config.toml
d_model = 384
experts_per_token = 6
d_expert = 96
activation = "bilinear"
router_score = "sigmoid"
normalize_top_k = true
router_bias = true
lr_router = 0.000324
vocab_size = 16384
norm = "rmsnorm"
norm_eps = 1e-07
beta2 = 0.98
batch_tokens = 131072
dataset = "wikipedia_en"
Below are experts of layer 5 (counted from 0) of a mixture-of-experts language model. Rows are named router (the router's row for the expert), gate (a neuron's input weights, with its number), up (a neuron's input weights, with its number) and show model dimensions 128-159. Each number is 128 + 24 x the weight over its row's rms, rounded and kept within 0 to 255. Numbers have three digits each.
Before each expert's rows: a language model's description of what the expert responds to. This comes from a sample of Wikipedia text that the model never trained on.

# expert 62
It responds to: Single capital letters, variables and LaTeX symbols in formulas and abbreviations, such as B, x, θ, {, ^.
router:118148100155126111092082150169163167113183139184138134100150114089153139144153131139106137108138
gate0:139138130078155129128127149135145153115102139166134125123122149164149121115127183129131106118127
up0:131131128091134109087130122080160087133163155111083183122132127126138139104093151132137088125128
gate1:114168141115116143131127130161101140117105129114123122115132151184156139157135156127118139137111
up1:117134193102130123135186120141152093124126117095107162140139124123095107129122099167142125109121
gate2:103119122115132124124076151141135151163143110144119132129073190112159102145150144136114095133119
up2:087150121091122145124131177138115137120124128135145132100130114146179110148109080129168108084166
gate3:159128132138149143110124101150138126131091132068149132127131119153122087143095093119111147094160
up3:146125128121115099151142125093139161112085133138088144160117126155124165139135102128196137127100
gate4:112176109138139102113143087114121113139117113145143162104168075139110114115103109189102096127125
up4:122231136095113175150107137128139151113127128162091117121125113100132175140130099123160098107108
gate5:110110178153177140144097082038127107092112134120142076131148109117132134116148146128168119171133
up5:162129106131133092117090137164126128152153101139134125154109167096137097134120137149118129146096
gate6:102137144120127085139097121135122130121131130087128113167108130117136147159142130167109124131130
up6:136114090150145130161145131120098118120170138124131138159107130176142146114128116116170121126134
gate7:138127138154117121119110084106083101160124131095092120117141141168067149151101122147134110198137
up7:177162067131128116104124106119103158114176154146096124119120130157131141120140134095122120174140
gate8:113120120125160118101144118147153139125140117111133109142144159133139160153117115138141115138176
up8:121127126135132126187162111131096133103129133082146086114130143126112138151093149096120117142135
gate9:124131138124168120127151106138124154128122100087116091169085156100174131156154088136110096121142
up9:133138123149130100114102158117105123106105118082131090139124095119150148102117149140152086148136
gate10:124138131176113140169153150086115096113132186113078146144085170151124121115105096051125123154098
up10:147145143100127130118102127125059121099137114194140144127126109120137159102108126134147098156115
gate11:149145129137143101125144126121127127121085092124140145121162119123117165126130131183209121143111
up11:162116130127130134110124121143101129129070130119105114129127107042079136123135117152138134109129
gate12:128124163154121136119086143154116148144172182105126103137174112136129162173142116130107127111085
up12:118191131126103128178152144167138148158141174144105079128130115100130154139149141109132112104118
gate13:103101152118117145131115176116103161156120125128135120145144079107170131118111175129118182130167
up13:115130121096131147129112129117108182137173129113118152130133106155092112128109135157124155116137
gate14:099144156161114127138125080102105124124130135092128086113130141103109116101133105126150110129167
up14:113161090072132138168137114107117144145113136109119125120127120122151115109130131143180108152111
gate15:146111141139158085095082136143126081093106124128133156133132167121090128121156134121108104125130
up15:151148096099131131144143112160120147130130145135147130114098143151175159138145128177055148079130
gate16:136132131131155135111096118118101121177097110121150122140150134096165116120124151152133121099169
up16:121136122126128102126115135174178127082112122120121085143113125109162154126143110135108104118116
gate17:114133123105125123130141134077151136132126139088147151136159127130082114121132168144135144151128
up17:113125117140143149118134176138156151114119124175135080126118124104144138091167171114153109137138
gate18:142124078139134130106119148091123155139088153059133129135112080110084121147154135135115134138107
up18:152139110118130156135106134122072139140158152123139141117082172134129142139149127116159174117100
gate19:068142164079117086130089122134124112169142137100110139109114145068131134172163100081117152123148
up19:130107147103124141117139149135182128135122159109132131106131127116120166119111167112119132133144
gate20:141114150125121157158108160115151090070113129156152125200116130093126130085155087183134073110084
up20:154118122140100151122126195116082110117116166150165131148117133132124111147121127078108128141139
gate21:113130113113133120168127110122114151145128129156144126108148144157103103107108124152092113086120
up21:125118064136175106132119171173145133135141139104131144133145160126104119129126145125112151125156
gate22:121129133192131115112120115110128159121129125143090139126121159137125120133086145120150130073133
up22:139166121145137119129157132106089116118112142138148157120127157066090117130100186114140130126139
gate23:150180128135140151158122130159130133114156161098112103118058157128122110115128140119153137141115
up23:097136127119119100134108136127131115124154112151128116160111085152121126113151157121192087134102
gate24:097122135154130089121152129178145156113130101103128123104113125157102124128141104147096147090105
up24:112145090176143122127158085128123141114119117084141198114145103153133116102156125153097139100106
gate25:122140103126144061106111137140116125117128139162136130123119119156114119116115124113101116117153
up25:155149109173102084149103098140144089142116150126119121157133146159122185127139149105123122151128
gate26:166117126139134097110150139176163133130089184125141139126105116090153157140156132131112136138174
up26:081135169112114137123125133112117077177146138141094123127161147155119092102140176101167149128144
gate27:095094104112129138128122086144122143131100172115119073123082142129146156134120118124114132141143
up27:132110144144127194183119126129140127088171125097117082158138119127125120170133090152122149117136
gate28:140127129131102104119114120117067098124117140145129130126129190120128078084074178121142108169149
up28:145135101118146145106102113133178155135155100157099086124126119135129149127112128127135134141136
gate29:162144171124131112163151165075083121148135126126124090122162147164132171127105189124076143116152
up29:160128112156119122146097081115120159122101116099141168097111109160169133138100166092141172106112
gate30:167116141104133053100109141164116147131161113169141200148131127130106133084139101125148117130138
up30:139090122123132128128136144123159125123126093089148152142137116133121082132128133155125116146132
gate31:145182125187166060172129114089067098123154103091117096142117132102119157147106135159106161152122
up31:107119132168092134148152093129114159127141129116100107120133125105102157156132139145136145116119
gate32:106138141107143112156127136136154087112136099131122106134132109151113097106122188129188127140167
up32:078148128102091151130136113166100116154167110113136096141118118155072103163133168132143205121131
gate33:125112101147136120104115141108178132137125127100126140096130132117129138101126134120144103141113
up33:132136084123124135132134097134121121115147130138151105133138104167096146097158130143126090117143
gate34:126081121081174138108111123129111137122139207121165102118092183149128114157139138171135111128141
up34:145071117144124153106158135133154084144123152113125079140146115136163138085154091136094154128102
gate35:132144159129128135122178102099123180112115147139098116126177120136154154148099090128102127144136
up35:135105098137149097130165147197080117125131158096140148148135164130134096125089099145166128146108
gate36:161116130128088089124175140149132174145098125139166156101108136145110145147117132116097118097172
up36:083152145154125120124106119110134098116167095140081176103132135138131119198116135112090124145138
gate37:120102128132132096133105132092128074148131101113142057161132162191146105227129094127127068160153
up37:086096177119132160126124184108123086170146124084141138117125127129132140137129135105136118192148
gate38:153116091083140110109125154114115126118183060129098124130148120119126156132109118121129093128170
up38:128084137131162154110179170138155108127069126136128117153161151158113109100172127150084127109131
gate39:130101157116107163125091109108102133150125111103114119154080087111134116104130134120063126127129
up39:132152133133079153122144094083140114120114133181111145135134134153132151140096118134131081106142
gate40:118118128173168119122150133073089127139119065154135073146118104132095124116114125136137071130127
up40:135135107096142114102134115125165122149120166115145169161136154095113135112129159134147105094125
gate41:124147117116132127128110128140130129096119167114115160138126096147183173105148126087133131092194
up41:153107172138140123157173149128100136093120147122122102130138127106111114114138136093141114132109
gate42:144152156122136128128089153135104137105084125103112142120138103097109084118083139172100120177157
up42:148129124103119113099140082161173130146123111128121120097130120096172120121183119162132144114177
gate43:134079151145103128164125069088128098136120136101124141167126181166109155115135163133086131084106
up43:129108110136128120128146121168110152134144103132128120112113173113165124134127118141089121104129
gate44:131120116139126140091147128163140123120126137125169148155112097118106094120164134130138123094120
up44:127130134114108144084132156134140078126171088111110129132127116147174119107109113159093129092121
gate45:077097084102140130118170137111206141143085136111119101142145113180129142148116128092129133146107
up45:152111123126131193122156122119137074089100110167132144097109145115145106121141157130126172151139
gate46:176098182113142168116139136120100178089100111130140159109104133124126139103135086121165138105125
up46:088123119150124100147105154092120113136127074114110120130127134152139107125127132157198121178152
gate47:151122153119119157142119095116119116141104138149116059152132158177135111130121136123118131172102
up47:144106141123149161157093112128120148121140130098176126158130143098117136183112109092113160120078
gate48:107120120131110119128130157130204113178088108131148101148170128108128104112139112124178092094123
up48:152117148134116182127069097088093118138118112158124161135080143184162116101128111127147091124127
gate49:093129084144129142133137136121117122129117094122093102113133129133138129138148107144130128123129
up49:129110147144149153105104179106143103094149126076129121123131106109160138136162117152161115094104
gate50:133091134120140128168114123150102127090136107166141132130112139125192127107160133127177077090139
up50:120152132094146104140129137098171094137137159110085120159164139119130096106119154127108125145122
gate51:139078162124125119104144121115108088182123200106122150087111188215151127129140126133131143098117
up51:063097086118126100136111125136129133158118166099132129139125137113127130103101102150122128127112
gate52:096167102137130121119131128105179105065126172144120089164106132131138071129143180106107110103138
up52:130108111130120136083116145125134103101154165086135182114146075115136128131140104140149133120167
gate53:139174126080113141151173188131099094129125150102135127090141089102132090128157151153102129096112
up53:122171110138086150145138116182111169133134100118133082107177094102142127135112102117121126118104
gate54:138152191070142099140135140147131113119123166096176122098140111158129135139150145129153125147159
up54:148127165101130118121149117154116122155102138144183120122134137110098112100134093145109151087106
gate55:146125153118161162147117169155161128099145106109175154133093130108071131130121141132078158142128
up55:129133135145144145115123133110112121183093141166103100152135098091112178090085121117163103126143
gate56:154121127119134104110137084117110104183148075109133099124116101112108114122146185155128127078127
up56:113133143125124124153115095123131114102110135132130114116133109067142102111117127135163088121150
gate57:114127114123126126107147073129099158149141113148147139141083141134166124127109178126105131120143
up57:132127108160125133191132135105129121113102179092139105131127078089088132129166147130186094083129
gate58:155093163136116099114071154129122106126051141126096136133146166098113116168121146099117140145111
up58:127153094141127147117137108166111095111102097170125106124142103152127085110101063143100094122076
gate59:087129158146146116122115149129131113162087137150127153143124145134152138127128122152141130154153
up59:153110149146160165124075161139102123060138136130130101167135153104125118133134111138136110079094
gate60:118119133127128138142127102157098134158127049142161162111148123127158118113129129121141108189155
up60:105137100132182116139119156147130133134148157138125120119129081120129161151144111163138139091128
gate61:128124116113126113112110156130174128131128128150100125133164133137116106135127115115059101138088
up61:102079131135121099127131114118181103103144138091113101122123144169133155146073095101128118076129
gate62:085128133110153154147158136116174123118124130108133152116113166121100106113137173106147090146158
up62:108114103110150097140127080116124116125153146123121129108128105125131149143163096133114150138145
gate63:091104093104163134152113126114122124105119103138129157118092147128173116135157124127079119188138
up63:100132101152120124113160146111133137135124160145110131117097144165118122126123132139132140132115
gate64:106094131134142076169119112125104112131133152127147162129144137121120161139126132102151132133160
up64:098099145083094176132089091133112129135131129109140143129152089131110126123117125140143127130146
gate65:103183128124164096119155102139200113112087147132181154127143088163120122140148138097123158180100
up65:128099124131126109102143102101087120184127130172127144125118173097144078153101111155131165126129
gate66:122092128128105133157138114134132135148184134103111136131093122127100142075118121148086095118112
up66:119130121183116139127149119117102146147126122142142116047113126155111123118121139134152118122128
gate67:168129145131169099154109133110088138109133135139146120100107126154136170118122069106142126107114
up67:082137136096108123105126155167122158160127117133136147095107141072165108122104125122083188139127
gate68:132162134138139138158113115106127128152131169113122118120131124104143172148098151134086124133099
up68:126130098089101063092145101170137132149121118169132116116139040104125111123161110149134122141146
gate69:134151126137101121092138117185159155138132120149161080147128099118153142139139104111104129101114
up69:168085162159154130140157117152136076150152139112130129123160167132117129126118141114192119113119
gate70:118146113127110181150120115077124147110128113131135164066126107143094080180114132167127086130130
up70:155100143155127141121140127130109124135140147147119133140133151144140137127144143149079158122137
gate71:111120131085137153156150134153125134151145129179153150128152131125106107153108088118129101106118
up71:147147091130139119159139146120141130099132118108129146114115130105095062119135117103193108109151
gate72:155129153124150129105153089178151111136066126107138147103163129141134119151100106123134093130119
up72:106104131086165127122134124125124135157146164115123137129155102139141178155123155122109124197127
gate73:134153101129095109126132107138129134146123126108120138146117121168103168180155133158113129108123
up73:122138097157183136148090134127102132107129183132115158116131140076135125086108125149096128143089
gate74:116114102156143125099116151134111119160094139125104117123140118138127180083089130124106135202158
up74:138125143111128177129116131124146151165158144151109123155131140135174183129162157154122139074119
gate75:104130148127174101079078171135115157092145144129130113123164098129100137137127130164157122113132
up75:119137070139127079149122126121107131118131059151144136162127141126155133137131149193135096128128
gate76:169103153124150132063104155099130119151129086177128139139149103136089141143120129121128104125131
up76:089109126113126130142130137145151148096138126106125133139126118128103144124178164168149070159144
gate77:121129106091114131126104131133121175086119144138132137158175163133081128145115076166171170104129
up77:177089134119084113114140156098137120157165121122124113160130111168178109155129126133118128114140
gate78:154151115116111103128125151119124122136141146103173133126134128115113143132133129133148125122174
up78:177067133124134137085087149159161121107064087167073113139133121132071106085118125171135111138149
gate79:125129153168144124161139079128125144177129156129131132117087162183182144129125173132127140099141
up79:120172121125147131149138119118150130125111129109097101103128133141100144130107111130145103142151
gate80:063098118093148122171163134147127128127117114122152172127127139155149117085106129142097140124110
up80:082069167139137141149135132116190145170145133117114150124151099108138134100117100107107208126135
gate81:127140113140071138176117110132126126131112153127139062115129112119128154124107152133071154144125
up81:114106150090127176132118140122105133119120133142112163136147134127108141083143147106135143133176
gate82:082090149115134155133164158138161152127102144121196130198113128107112092140060138125128120123165
up82:123117138106107121170143138104142125128153152190136132120132127112127148173151126129126118118155
gate83:153136093104129090108099168113140120096130149102134126107089113135106096112163160156135075089162
up83:120105140144127140153157154127151146130129106147131143160160131119149139094130178112127074114151
gate84:159091120164114099136107116110173102122140109142110105151126065140135107140098159138161126107128
up84:110152147157147134101174121157173122122067168110104132112166154145130170173136115119148145127139
gate85:145113124152105132088100124127181116124153131134133142121113128126100126128168125111124096113165
up85:163162121117102129120092187157127104093125136119134126141143165101130125087133143125157090076133
gate86:182130127110112158135166146119125151121127152087133175137133120163107161126081144120126145138132
up86:155131110121136076121136190111161123134146068137144138140117142110167138130096137112135069108110
gate87:086139119104140145100147167118113125122129071116128137156152114105116109146120151136100099108125
up87:156117115149151123127111111134105122125121142127129092147068121137124102136124164105147136124161